config.yaml
n_layer: 13
d_shared_expert: 64
routed_scale: 1.0
balance_loss: 0.00031
router_logit_norm: 1.5
lr_router: 0.000917
norm_eps: 1e-05
init: "uniform"
lr: 0.00517
batch_tokens: 65536
doc_mask: true
Below are experts of layer 7 (counted from 0) of a mixture-of-experts language model. Rows are named router (the router's row for the expert) and show model dimensions 0-159. Each number is 128 + 24 x the weight over its row's rms, rounded and kept within 0 to 255.
After each expert's rows: a language model's description of what the expert responds to; "raises" lists some tokens whose logits its average output raises strongly, later layers aside. This comes from a sample of Wikipedia text that the model never trained on.

# expert 41
router [112  88 139 122 106 157  77 138 144 125 111 182  83 116 129 171 121 104 144 126 142  93 132 131 113 148 116 133 113 105 100 113  96 122 165 130 147 102 137 127 141 116 121 137 113 126 175 157 130 128 173 102 166 103 129 126 146  98  96 142 108 126 134 178 148  94 148  96  79 130 126 167 143  98 171 109 100 142  94 161 145 128 120 142 132  97 103 129  98  86 120 103 113 122 149 160 148 176 127 108 136 139 120 113 128 114 106 185 175 120 128 105 150 122 113  91 165 109 140 117 136 144 120 163 144  91  93 114 108 142 150 110 117 124 124  91 144 154 103 150 140  90 123 114 127 120 153 169  61 118 143 121 126 169 133 138 126 144 112 111]
It responds to: Work types, ordinal suffixes. Media-type nouns such as film, drama, show, documentary, the "th" of ordinals and centuries, and closing parentheses, dashes and year digits.
raises: " in", ".", " at", " by"

# expert 60
router [156 145 150 124 139 107 108 126 110 153  83 120 146 140 129 179 129 121 119 149 155 135 174 155 151 153 102 163 130 152 149 113 130 132  74 136 126  95 148 129 122 100 112 171 130 155 115 123 176 156 149 102 121 118 117 155 115 143 136 161 133 115 135 118  91 123 142 131 142 130 115  90 176 128 116 113 124 124 132  95 136 166 126 110 122 138 163 110 130 157 122 110  99 111 116 153 129 138 146 141 105 181 149 137 112  95 163 135 128 118 103 106 114 114 125 176  95 118 130 195  79 108  84 143 136 103 189 137 101  87 130 113 131 119 152  73 106 147 118  84 111 128  87 128 196 137 117 135 134 160 129 155 104 108 118 127 113 126 130 106]
It responds to: Verbs and verb endings. Verb forms and inflection pieces like -ing, -ed, -ates after subjects or to, such as worked, declared, create.
raises: " the", " a", " them", " their", " it"

# expert 51
router [183 155 129  87 142 171 146 200 156 119 150 153 130 141  96 136 156 131 149 131 116 146  99 123 158 102 143 177 118 151 139 144 146 111 140 109 127 152 134 114 121 119 154 146 152 117 111 127 117 119 168 138 129 128 144 144 127 146 150 122 145 128 143 144 100 111 105 160 111 107 118 105 169 108  64 152 158  60 107 145  98 118 112  81 160 113 164 107 144 160 166  88 116 110 147 139 157 105 115 143 168 150 122 160 163 114 141 104 110 150 130 158 118 117 143 166 114 145 144 159 119  87  90 160 130 120 157  99 120 120 164 148 145 110 125 150 163 120 156 114 132 106 124 129 124 105 119 134 124 131 160 185  99 138 116 145 104 132 118 124]
It responds to: Quantity and relation prepositions. The preposition "of" after nouns like part, one, number, total, plus about, over, between, among, than, approximately.
raises: " the", " a", " their", " this", " its", " an"

# expert 7
router [ 99 113  89 143 113 148  84 123 112 149 144 128 148 101  82 105 104 112 154 158 130 118  98 135 131 130 142 129 167 127 133 123 165 125 161  94  98  98 125 149  96  93 144 132 167 143 143 149 146 126 113 145 100 162 136 151 158 100 153 139 104 124 119 128 106 124  93 108 152 143 102 151 135  81 151 125 125 155 102 157 127 156 125 134 143 145 169 144 129 131 158 105 193 128  95  65 155 137 133 108 124 119 123 159 171 156  99 117 137 157 143 131 138 118 154 123 162 150 102 114  87 144 175 159 138  94 122 157 113 124 151 132 149 181 100 154 141 102 127 114 130 169  84 106  92 133 141 122 150 105  99 104 133 108 121 148 119 138 126 185]
It responds to: Word-initial consonant pieces. Single-letter or short word-start pieces like c, g, f, con, rec, dec, often splitting names and compounds (Bad|g|ley, show|c|ases).
raises: "ats", "les", "ran", "us", "ests", "raft"

# expert 26
router [100 144 117  99  39  91 127 108 154 170 135 118 148 158 114 110 145 170 136 106 175 165 153 148 103  93 111 145 147 148 118 113 114 133 134 158 126 100 115 142 148 128 110  91 139  76 123 142 156 153  87  54  91 126 127 146 117 132 132 167 150 105 148 129 111 120 136 123 122 119 115 138 128  93  86 127 105 138 152 123 129 125 111 161 134 122  92 111 166 164 100  94 134 144 110 119 120 136 122 130 125 116 133 141 128 132 117 144 115 122 157 138 122  79 111  85 102 136 138 146 109 112  85 106 161  75 103  93 134 100 104 122 117 159 105 148 123 121 113 120 177 142 158 132 140 116 111 117 146 134 170 116 112 134 115 125 167 166 152 117]
It responds to: Capital letters in acronyms. Single capital letters inside acronyms, call signs and abbreviations, often after an opening parenthesis, as in AFSOUTH, WPRI, NED.
raises: ".", " (", ",", " in", "-", "s"

# expert 3
router [115 112  83 128 119 102  92  95 128 121 140 117 120 138 128 139  85 162 117 158 143  87 151 133 134 120 136 130  88 163 111  96 141 167 109  97 141 179 159 139 104  87 173 107 124  87 158 125 114  97 108 143  87 147 125 129 132 119 159  97 104 144 111 133 124 137 147 157 137 159 109  91  91 113 178 145  98 168 137 111 173 127 136 141 122 125 124 155 136 131  85 146 115 116 119 117 137 156 119 113 134 119  89 174 158 145 116 153 144 129 145 142 129 168 143 140 134 103  74 120 169 120 144 125 142 126 124 120 147 122 146 148  78 147 124 156 100 101 100 132 158 144 166 155 167 171 115 100 139  81 127 152 166 136 134 149 137 120 135 164]
It responds to: Name-initial capitals, office prepositions. Capitalized word starts like N, P, Pre, Sk and numbers, plus "for"/"from" in office titles like "District Court for", "member for".
raises: "ender", "ential", "ounds", "ip", "icks", "ush"

# expert 39
router [162 128 126 109 139 158 111 123 116 127 149  75 146 150 124 122 122 140 124 115 102 184  94  91 135 132 118 140 179  94 140 120 138 144 144  99 132 158 154 130 160  98 175  98 119 145 110 118 161 102 109 135 117 145 127 122 141 168 147 114 118 115  88 158 119 108 112 109 115 144 137  95 107 109 134 158  97 110 113  98 119  98 142 127 107 140 120 158 115 114 149 134 112 137 182 134 129 128 101 119 173 161 108  93  94  92 144 114 160 129 136 103  73 116 127 143  87  82 128 124 122 130 174  90 146 165 127 113 145 115  95 172 139 160  95 117 173 156 138  98 101 118 123 139  88 125 112 115 107 138 128 186 127 114 138  92  78 119 113 143]
It responds to: Vowel-led inner fragments. Short inner word pieces like u, in, en, os, ul, often in Latinate or foreign words, e.g. "prenatal", "ecosystem", "eminent".
raises: "ary", "aries", "ar", "ore", "um", "ott"

# expert 9
router [ 99 139 159 109  94 139 122 144 119 113 136 141 100 181 147 112 143 121 135 121 138 105 144 137 121 100 185 144 135 125 174  84  98 128 120 104 121 108  74 179 139 151 154 114 158 137 111 149 146 149  94  87 118 132 176 159 121 110 131 119 110 131 123 165 144 132 102 139 141  96 165 117  98 136  99 152  89  98 121 133 137  83 127 126 133  98 146 109 117  93 100 126 129 148 108 126 144 144 132 128 146 194  86 159 103 174 119 156 128 152 115 109 167 135 138 116 141 118 135 200 118 102 169 139  98 135  92 123 131 138 118 140 106 120 107 105 134 141 148  92 146 118 110  90 106 148 162 134 154 142 108 110 157 113 150  85 124 107 142 128]
It responds to: Surname and placename endings. Final pieces of proper names, especially surnames and placenames, such as -ford, -wick, -son, -ton, -mouth, -stein, -burg.
raises: " to", "/", " on", "ian", " and", " a"

# expert 21
router [140 155 112 123 169 139 136 144 121 114 112  84 132 146 130 122 141 132 133 120 129 105 132  59 120 129 163 146 156 119 165 103  96 117 154 144 136 145 113 167 125 160 142  98 126 125 100 136  87  86 135 101 109 126 152 111 122 156  96 125 127 128 111 113 160 136 117 151 128 133 132 129 180 109 129 181  87  97 120  97  88 129 154 166 128 115 154 128 114 135  98 137 146 128 140 163  99 102  91 146 106 162 189 145 120 135 153 118 116 169 102 139 106 168 147 101 131 122 167 151 116 134 159  94 144 106 143 152 122 139 110 123 100 192 119  95 132 143 155 160 140  78 167 138 136  90 139 113 112 146 132 126 176 139 100 144 121  86 119 122]
It responds to: Mid-name word pieces. Inner and initial pieces of names and placenames like Mc, Van, Berg, -sen, -enberg, -er, often in lists, tables and coordinates.
raises: "age", "ur", "qu", "us", "uel"

# expert 56
router [112 174 119  93  74 132 127 108 187 122  93 139  97 140  84 118 131 129 168 112 125 133 165 114 153 109  98 126 121 125 138 136 100 119 115 151 174 138 122 120 158 138 101 119 120 126 135 120  92 100 136 113 153  98 115 115 109 165 154 143 157 126 109 162 133 103 167 129 114  97 160 125 131 147 157  99  91 109 150 106 157 137 175 198 162 113 122 147 112  98  84 147 132 127 116 119 116  94 152  83  96 191 151 121  94 116 148 157 147 168 112 126 145 112 112 145 161  83 161 125 119 153  95 118 131 141 113 121 119 171 130 111 104 107 120 119 146 117 157 139 167 124 132 145 132 127 133  93 103 150 128 139 118  99 104 118 131 145 156 121]
It responds to: Infobox dashes and digits. Leading dashes on infobox field lines such as Country or Died, plus single digits inside decimals and coordinates.
raises: "ory", "away", "eline", "iph", "aches", "wich"

# expert 40
router [143 155 143 163 125 157 114 141 158 154 160 136 167 152 173 120  85  91  87 160  86  95 161 164 108 142 142 130 146  76 159 105 135 108 151 129 168 112 100 132  94 159 103  99 147 145 143 144 149 114 120 130 130 105 133 126 121 147 142 155 114 141 132 171 144 153  94 107 103 131  85  78  94 134 121 100 130 107 127 146 144 101 124 100 107 108 127 148  91 124 148 157  81 155 164 127 148 140 123 115 100 126 128 145 115 153 150 148 128 155  95 128 137 138 138 162 202 102 131 166 127 137 149 100 155 123 157  83 128 145 101 111 128 148 110 109 108 144 154 131 160 135 129 150 160 130 143 115 149 116 167 128 173 133 138 105 152 150 127 116]
It responds to: Heading closers and Spanish pieces. Closing == or === marks after section heading words, plus Spanish or Romance name pieces and particles like de, Juan, -idad.
raises: "\n", "stone", "ello", " Sydney", " ,", " |"

# expert 45
router [120 118 121 136  91 102 121 143 185 112 131 130  85 152 118 104 154 105 154 100 113 136 128  89 144 124 109 164 149 123 119 179 119  91 152 189  98 124 152 155 131 153 135 175  73 132 161 144  97 157 120 103 135  98 144 100 117  86 143 133 134 119  99 181  92 101 120 182 112 171 105 124 123 145 140 152 104 119 126 145 126  96 132 157 153 117 131 147  99 132 123 120 161 118 177  87 107 148 113 106 139 108 150 146 149 133 122 136 102 118  93 124 115 110 120 130 151 129  98 168 154 146 130 126 154 134 152 119 128  94 105 165 166 126 145 128 156 171  82  97 105 127 137 122  93  95 157 122 123 128 145 116  87 111 124 129 128 146 127 103]
It responds to: Abbreviation and decimal periods. Periods in abbreviations and numbers such as Dr., vs., Geo., 38.13, plus some sentence-ending periods and percent signs.
raises: " (", " |", "2", " of", "5", ","

# expert 18
router [151 144 119 161 111 138 105 167 154 132 148 138 142 146 152 139 140 100 137 130 152  87  67 129 161 148 159 110 138 144 141 140 147 164  93 136 132 135  87 108 109 109 152 106 134 114 166 144 150 171 153 140 123 104 151 138 114 165  97 118 130 133  79 156 134 129 119 121 146  88 127 118  92 136 115 144 121  78 113 159 111 112  98 139 145 131 116 153 151 175 151 158 147 146 108 126 139 112  78 109 161 145 132 133 190 139 137 147 115 162 161 153 171 137 115 171 103 130  89 131 106 133  93 113 151 134 135 103 144 145 124 103 152 166 171 109 131 104 100 148  73 148 117 114 120 146 101 145 100 111 104 147 129 142  95 111 107 161 158 152]
It responds to: Accented letters, connectives. Accented or non-Latin characters inside foreign names, such as á, ö, è, plus hyphens and function words like of, to.
raises: "ate", " the", "antly", " its", "age"

# expert 17
router [ 95 137 128 145 103 121 135  93 163 124 124 144 126 135 138 105 159 115 178 134 157 132 135 145 134 127 106 142 118 101 110 117 113 112 148 113 157 133 132 125 141 138 120 149 134 126 160 104  86 134 122  91  79 128 135 138 123 119 140 140 136 102 130 137 110 142 205 110 116 146 182 180 154 123 139 132  88 151 123 108 160 115 125 137 112 121  91 118 106 119 137 122 133 127 139 145 110 148 217 104  96  35 164 125 106 137 132 144 150 137 172 139 148 144 111 118 130 126 158  65 161 149 141 152 114 138  76 146 127 135  92 139 123 154 173 151 126 132 117 169 161 129 119 149 126 115 148 136 106 106 144  84 127 137 119 137 132 134 140 111]
It responds to: Plural noun endings. Plural nouns and plural suffixes, often after numbers or "other", such as players, students, schools, viol-ins, NEO-s.
raises: " than", " whose", " between", " who", " of", " known"

# expert 32
router [122 122 110 151  81 129 137 151  94 111 141 164 111 128 119 121  89 133  99 148 149 120 161  82 132 164 133 138 123 157 152 131 136  96 117 132 133 133 116 128  99 120 168 133 135 130 109 132 129 174 128  95 152  98 114 106 161 116 123 114 125 126 120 135 138 147 146 127 130 102 149 181  89  49 121 158 118 100 130 143 160 119 105 149 151 104 163 136 121  78 125  76 117 124  85 132 126 105 105 131 128 106 139 132 158 170 124  78 110 146 128 116 181 155  98 149 132 122 115 162 108 106 128  87 138 120 150 134 124 154 151 123 118 179 121  96 125 101 182 151 122 122  84 125 151 105  92 125 144 141 114  71 112 141 147 156 117 154  96 119]
It responds to: Verbs, auxiliaries, prepositions. Function words after a subject or verb in prose: to, with, had, has, would, can, plus main verbs like finds, made.
raises: " a", " no", " the", " an", "\n"

# expert 36
router [ 96 130 123 116 120 137 119 111 114 133 100 143  87 129 156 111 123  84 140  91 152 132 160 159 110 121 127 135  98 105 139 101 174  88 174 143 157 142 135 114 140 157 151 178 135 116 122  62 105 152 138 118 121 124 136 134 133 116 142 100 135  81 130 133 109 126 156  96  99 162 183 175 123  94 124 141 104  92 144  89 139 127 151 168 100 140 100  95 135 113 125  81 107 153 133 121 145 145 155 126 138 100 150 123 132 125 115 175 138 117 188 122 157 144 141 151 118 130 138  78 142 148 136 179 141 150 128 115 160 166  79 120 149 126 126 137  93 103 120 159 149 145 156 138  88 109 139 102 131  99 126 141 154 111 101 132 138 128 155 138]
It responds to: Table pipes, headings. Pipe separators in wiki tables and stat rows, table divider rows, and == heading markers.
raises: " ", "\n", " —", "ones", " –", " Cont"

# expert 27
router [ 93 153 143 143 133 124 121 124 105 142 160 104 155 129 112  97 128 171 130 113 158 154 171 158 151 146 130 136 110 127 126 154 108 141 144 116  82 141 125 131 158 122 118  79 116 146 147 155  90  82 158 125 105  95 134 133 163 133 131 117 152 168 103 190 110 118 191 126 147 111 154 133 101 102 126 165 125 135 140 121 140 116 127 149 108 116 132 115 135 149 144 111 136 146 159 123  87 157 134 106 121  41 116 113  75 110 139 200 134 121 155 123 166 136 144 108 113 130 128 122 109 107 130 123 132 145 182 119 144 103  82 126 145 113 133 144 124 126 103 100 108 135 141  97  84 119 141 119 159 168 120 117  96 138 154 132 146 150 152 143]
It responds to: Determiners after prepositions. The word "the" (also this, those, these, entire) after prepositions like of, in, to, on, e.g. "part of the line".
raises: " same", " first", " latter", " last"

# expert 58
router [ 99 134 131 136 115  97 129  89 171 138 103 132 127 133 128 126 130 118 170 117 121  95 148 147 140 135 116 127 126 110 130 122 114 114 170 132 152 137 112 133 149 139 136 104 134 129 171 113  83 137 113  83  90 102 119 146 110 125 168 125 133 106 145 124 108 145 173 114 111 158 157 166 144 104 165 142  65 140 124 115 137 114 154 160  80 120 119 124 104 107 117 120 105 136 152 126 117 130 236 126  84  53 155 116 101 131 125 139 132 130 176 152 143 135 128  93 133 130 159  93 163 135 131 149 107 149  90 129 114 167  95 139  97 122 155 122 137 128  99 154 157 147 135 149 130 111 140 139 110 123 146 103 120 167 112 135 140 109 119  92]
It responds to: Four-digit years. Years, mostly 2000s–2020s, in tables, date ranges and career lists, like 1923–1931, 2023 | Série B, 2020.
raises: "aking", "ally", "/", "–", "aster", "iser"

# expert 2
router [114 143  96 131 117  99 110  81  98 152 120 101 138 147 155 114 134 146 156 103 147 116 129 125 149  98  90 138 117 130 117 132 106 128 129 100 123 116 115 101 171 141 163 185 128 170 141 118 104  91 156 117  86 177 128 126  95 176 151 127 156 129 143 134 120 161 130 113 157 129 164 145 137 113 120 129 161  87 133 110 165 113 140 105 132 113 132 159 144 115 140 117  85  94 111 155 144 160 203 108 121  97 181 121 107 103 149 146 120 134 152 130 138 144  89  94 136 138 132 140 136 145 131 125 142 156  90 144 127 156 116 119 138 183  99 153  87 122 146 133 130 141 110 175 121 135 102  85 148 141 135 132 163 107 117 124 125 167 170  99]
It responds to: Table cell separators. Pipe separators inside wiki tables, especially after a row label and before a number, such as chart names, seasons, career totals.
raises: " ", " —", "ite"

# expert 63
router [109 109 139 103 110  92 166 133 144 119 138 107 108 161 164 128 140 126  91 135 162 135 122  66 172 127 152 127 115 171 128 118 162 140 106 155  94 152 115 115 103 107 145 126  98 113 142 131 114 156 104 113 166 165 124 100 158 113  95 103 131 114 137 112 132 151 101 113 135 104 139 155  80 123 104 152 162 106 111 122 165 123  99 118 148 160 127 140  97  99  98 144  93 156 107 104 110 117 103 144 126 158 139  96 131 178 124 111 109 110 106  83 156 140 133 111 171 136 133 144 143 150 142 137 140 148 196 161 158 116 144 116 122 155 112 140 154  87 132 140 159 124 128 134 160 122 105 125 158 171 137 119  86 122 179 120 152 102 116 172]
It responds to: Infinitive to and modals. Infinitive or directional "to" after verbs, plus modals would, can, may, will, could, and agentive "by", e.g. "moved back to study".
raises: " be", " the", "om", " S", " St", " re"

# expert 16
router [ 78 129 130 197 113 127  88 108 153 120 184 146 159 128 109 128  98 156 158 137 162 116  92 136 135 157 127 120 115 133  98 159 147 134 142  86 143  83 111 129 107 143 170  99 136 152 132 171 117 144  95 142 155 108 177 121 136 151 157 137 161 133 121  68  92 107 139 157 142 129 159 120 161 122 175 123 142 100 162 121 176 168 162 102  98 150 136 100  97 162  95 140 113 159 128 135 137 114 123  92  98  91 131 129 141 150 114  93 182 132 115 146 104 140 131 128 144 162 167 125 133 139 147 108 138 148 141 136 116 123 130 122 149  85 144 149 112 111 114 121 146 119 148  81 152 115 112 142 109 130 126 134 130 134 139 120 109 102 132 118]
It responds to: Small numbers and list items. Small numbers in table cells, dates and numbered lists, like episode 4 and January 3, plus first pieces of nouns after the.
raises: ".", "ts", "tt", ",", "/", "-"

# expert 49
router [157 134  87 106 116 125 108 135 128 113 143 137 112 133 135 131  94 157 145 101  92 150 140 114 112 146 110  95 158 150 120  95 111 144  90 132 167 127  90 100 123 140  95 151  80 159 129 147 126 128 126 137  99 136 137 130 127 173 126 107 169 105  98 127 127  67 145 146 153 166  61 142 123 152  98 159 138 116 125 123  94 184 109 143 134 141 181 164 127 105 135 110 114  88 110 142 114 122  94 134 120 118 156 145 117 133 106 156 146  69 112 140 145 130 161 175  98 130 123 137 144 144  97 111 125 140 162  91 156 125 141 140 151 123 132  99 126 105  98 153 108 120 109  91 132  84 100 137 119  82 113 133  90 110 159 118 141 147  95 143]
It responds to: Mid-word st/ct pieces. Inner word pieces with t endings like ust, ot, act, st inside words such as frustration, custody, robot, plus not and need.
raises: " of", "-", "os", ".", ",", " and"

# expert 50
router [ 87 145 128 127 105 124 137  93 194 124 125 131 135 125 147  93 176 136 177 113 121 109 131 167 128 122 120 116 132 124 101 122 110 123 150 134 146 147 123 129 153 147 121 154 157 129 139 105  89 149  91  90 106  99 128 125 150 133 135 150 180 115 136 130  98 156 238 122 145 148 181 175 137 122 141 158 102 158 124 104 138 122 137 154 133 111  88 116 115 111 113 139 110 117 115 120 112 120 200 115  82  97 147 129 106  86 103 152 112 117 151 146 131 156 139 116 131 133 152 130 139 142 132 133 126 130  77 132 126 123  67 138 124 131 162 156 142 148  88 146 127 149 140 142 125 113 138 115  99 109 138  99 142 154 118 140 115 117 128 107]
It responds to: Line breaks in lists. Line breaks ending infobox fields, list items or paragraphs, often before a new dash entry or section heading.
raises: "===", "-", "In", "==", "====", "By"

# expert 52
router [ 91 114 150 115 122 123 118 112 132 133 133 124  70 114 172 142 100 125  92  81 110  98 140 158 116 131 124 130 115 135 144 156  92 124 110 124 116 126  95 147 102 115 138  93 113 133 110 138  89  57 148 166 143 113  92 135 163 147  86 142 112 133 150 112  99 131  54 121 102 130 135 115 105 111 114 140 125 130 118 138 132 153 166 141 163  97 125 135 141 134 164 139 121 178  97 126 141 135 105 104 155 104  98 136 130 128 122 123 107 114 124 137  89  93 173 120 127 146 146 152 138 121 129 113 130 150 144 105 123  86  85 124 149 143 143 100 130 140 114 143 115 139 147 157 184 177 125 166 159 103 141 148 139  86 115 137 120 143 201 106]
It responds to: Coordinating conjunctions. Conjunctions joining words or clauses, mostly and, also or, but, &, slash, and to in ranges like under-6 to senior.
raises: " its", " the", " their", " other", " others", " a"

# expert 44
router [ 77 164 127 123 106 140 130 122 173 133  96 138 161 114 117 128 112  77 161 160 133 125 145 140 156 123 135 114 184 118  59 135 149 131 124 122 114 123 128 134 118 135 105 149 164  91 166  97  98 111 124 108 116 104 116 144 123 119 137 151 152 111 124 140 159 135 174  92 100 138 144 145 112 137 113 131  96 177 182 117 148 105 131 112 111 155  74 110 120  86 149 124 144  85 107 149 125  95 159 115  94  81 155 146  98 134 114 107 133 136 148 136 172 137 136 122 119 157 141 135 164 149 130 171 111 168  87 148 133 148 103 123 147 156 153 103  91 159 126 139 121 142 155 134 101 111 143 153 126 109 149 132 128 110 122 131 151 137  83  97]
It responds to: Commas in prose. Commas in running prose after a noun or clause, before and, which, or an appositive, plus thousands separators in numbers.
raises: " which", " the", " as", " but", " with", " a"

# expert 48
router [104 133 120 122 108 122 132  84 154 140 122 154 138 132 163  96 136 103 176 117 118 127 136 153 149 102 105 143  96  98 119 134 123  98 169 119 154 137 108 134 164 145 146 146 146 138 176 126 109 132 118  96  89 120 117 159 146 125 160 116 117 122 140 133 114 150 185  96 117 142 163 181 153 102 157 151  94 161 114 108 139 116 141 147 152  96  77 101 124 113 123 108 132 135 129 144 103 167 169 142  72  57 156 132 118 126 115 134 141 134 155 128 146 140 129 102 137 112 153  59 170 158 136 151 116 139  91 130 114 126  76 127  92 141 172 150 146 128 128 151 154 145 124 147 139 127 133 126 103  91 145  90 127 142 127 103 151 108 126 104]
It responds to: Line breaks in lists. Line breaks ending table rows, list items and headings such as See also, starting new list entries.
raises: "class", "According", "His"

# expert 28
router [109 132 133 151 105 116 119 100 172 116  98 137 140 125 134  98 154 110 184 115 149 108 152 161 125 115 109 134 125 102 124 125 116 105 161 105 158 119 130 134 150 158 139 135 137 127 163 107  83 148 103  98  72  99 124 154 131 117 152 127 143 112 144 135 114 150 187 107 135 159 185 172 143  98 167 149  79 135 129 123 163 110 145 137 124 117  95 122 106 121 134 108 127 110 147 133 118 136 202 118  84  69 164 118 108 128 120 144 137 142 165 147 146 133  97 103 146 126 160  83 163 149 117 152 107 134  79 128 127 133  90 131 129 155 165 158 126 105  98 168 162 123 123 145 112 125 151 122 104  92 137  98 109 131 113 133 141 133 133 116]
It responds to: Institution and category nouns. Final nouns of named organizations, events and places, like University, League, Cup, Award, Stadium, plus generic nouns like festival, football.
raises: " in", ",", " on", " and", " at", " ("

# expert 42
router [146 146 135 122 171 116  88 131 162 107  70 142 148 176  97 109 131  95 139 148 124 142 135 145 103 164 122 105 157 131 115 156 113 107 144 110 149 165  86 135 110 144 128 109 146 141 136 128 122  87 179 144 123 142  84 119 140 134 135  90  78 140 143 141 136 126 152 121 101 156 126 143 172 172 177 130 129 155 110 108 112 118 149 133 151 105 124 130  79 115 145 108 122 116  83 133 129 143 191 154 105  88 142 114 127 107 132 122 136 151 126 134 134 125 163  82 127 116 173  99 144 147 116 127 144 124 124 114 144 129 113 103 115 139 151 181 143  88 146 158 101 153 127 149 120 156 111  88  68 156 145 139 164  95 126 124 113 129 146 152]
It responds to: Capitalized word starts. First pieces of capitalized names and words, such as Iz-, Kat-, Pre-, Med-, Cont-, Ad-, Bal-, del.
raises: "ising", "is", "in", "ans", "as", "ong"

# expert 22
router [ 98 119 110 132 162 127 150 139 136 194 145 125 130 119  97 107 125 104 105 138  96 144  79 102 140 128 125 121 121 134 160 151 148 112 111 184 159 134  87 126 110 114 141 122 109 155 129 116 106 109 134 152 116  91 160  98 167 136 177 167 141 129 133  92 141 143 116 161 129 123 131 111 131 150 113 143 133  60 133 137 156 131 120 183 171 129 113 143 136 104 137 129  97 129 160 136 135 130 111  86 134 127 115  98 127 148 119 121 157 140 123  93 180  79 150  96 126 127  83 170  94 136 171 146 139  91 105 142 134 133 145 106 147 175  92 112 131 105 106 135 103 112 184 126 138 144 111 129 140 144 109 141 115 158 140 158  97 107 153 148]
It responds to: Sentence ends and ar. Sentence-ending periods, blank-line breaks between paragraphs, heading == marks, and the word piece ar inside words like Warren, bizarre, apparently.
raises: "ille", " to", " a", " his"

# expert 11
router [ 93 129 155 134 134 142 102 130 131 139 111 137 104 151 155 119 149 108 100 117 120  96 107 120 125  68 118  78 167 113 128 119 153 111 123 121 144 129 138 117 167 120 130 108 142 165 127  84  35 132 133 141  90 127 155 155  89 106 146 102 133 111 143 142 125 145 161 125 103 155 163 149 142  96 167  88 109 128 176 110 133  87 179 111 111  83 151  91  90  89 123  79  92 130 106 109 140 135 127 132 106 113 119 143 122 138 168 129 169 153 190 165 135 143 126 123 120 107 138 110 137 134 112 134 142 143 129 171 104 122  91 151 127 110  96 141  98 116 136 130 147 141 150 114 125 155 118 145 158 125 119 128 137 110 146 140 144 117  97 131]
It responds to: Sentence and quote openers. First token of a new sentence, clause or quotation after a period, comma or colon, such as He, However, Meanwhile, opening quote marks.
raises: " Convention", "\n", "ear", "ova"

# expert 30
router [147 106 122 146 176 130 115 148 140  89 141 133 148 181 144 159 110 150 100 157 118 122 150 117 116  75 141  97 124 186 173  90 166 126 130 117 141 164 116 118 138 106  84 144 107 179 156 146 144 109 141 146 107 161  97 153  88 134 137  92 123 128 167 106 114  78 131 147 161 134  74 129 110 146  82 145 142 133 117 160 115 164 122 164 146 118 128  97 128 149 115 162 176 139 147 143 167 166 143 107 105 153  89 135  95 154 154  95 133 100 115 124 114 109 151  95 138 151  94 131  88 130 145 139 152  98 130 147 117 143 124 143 115 107 124 129 136 140 112 134 106  92 112 110 170 128 120 117 154 135 124 154 107 126 155 120 121 126 112 119]
It responds to: Infobox field colons. Colons after infobox field labels like Released:, Country:, Premiere:, plus list-introducing words such as including, include, quotation marks.
raises: " A", " St", " E", " C"

# expert 53
router [ 82 132 129 164  93 134 123 103 133 147  90 152 138 153 154 148 144 122 159  86 109 117 117 165 128 157 110 111  86 100 157 141 119 103 152 115 144 134 155 110 151 158 175 168 162 144 118 135 118 129  90 123 103 160 127 165 107 138 137 125 156 113 158 107 110 153 183  89  94 163 179 112 156 123 155 161 115 137 150 146 182 150 158 130 139 151 117 117 140 113 123 123 116 150 152 130 102 151 182 145 112 106 146  95 117 129 149 141 145 141 159 154 119 146 123 116 146 101 140  73 133 143 135 124 138 141 105 131 130 160 132 154 129 163 171 122 105 125 104 135 142 155 153 138  84 137 168 108 115  90 120 106 113 156 114 105 152  92 164 133]
It responds to: Table pipes, result verbs. Column-separator pipes and header dashes in wiki tables, plus result verbs such as finished, released, promoted, and headers like Votes, Apps.
raises: "in", "inations", "ining", " it"

# expert 13
router [165 142 123 131 155 105 101 111 167 111 150 159 119 117 141 107 164 112 109  84 152 107 147 140 136 102 111  99 131  94  96 121 141 142 131 137 160 136 138 118 107 127 141  96 112 148 131 146 181 104 117 137 133 171 139 157 131 132 132 138 159 129 147  93 167 174 128 159 158 171 100 137 133 125 129 154 178 124 105 144 122 116 153 110 141 151 128 109 115 105 111  88 126 180 164 150 103  95 131 166  92 112 163 181 116 117 123 143 111 126  95 113 135 165  91  86 131  97 149 136 153 120 174 133 115 116 145 149 111 143 129 136 186 119 102 121 143 148 123 141  97 118 140 163 158  99 149 158 130 124 107 108 120 124 178 172 162  92 131 113]
It responds to: Names, directions, ordinals. Kinship and compass words (son, father, north, east), regnal or war numerals (II, III, World War I), and suffixes like ess.
raises: ",", " from", " for", " and", " was", " in"

# expert 55
router [172 114 140  90 178 157 136 174 146  91 177 118 163 133 119 111  83 103 124 121 189 129 131 145 121 125  97 100 113 130 142  83 112 112 152 112 110 101 173 158  82 110 131 158  72 111 128 155 111 125 119 138 155 130 125 136 123 108 145 132 128  96 172 106 164 142 147 130 156 146 114  99 132 173 137  88 115 149 136 115 145 140  88 167 150 180 153 119 125 100 122 130 125 103  98 121 135 107 118 134 157 123  87 155 136 144 133 134 134 127 122 148 143 128 102 145 175 146 136 120 159 116 141 123 139 134 129  84 118  87 131 109 138 106  66 156 141 144 130  76 128 116 140 119  95 113 159 138 164 133 106 104 132 135 103 156 115 126 145 129]
It responds to: Quantifiers and function words. Function words and quantifiers in running prose: as, also, not, all, both, such, only, more, than, when.
raises: " of", " time", " a", " the", " part", " well"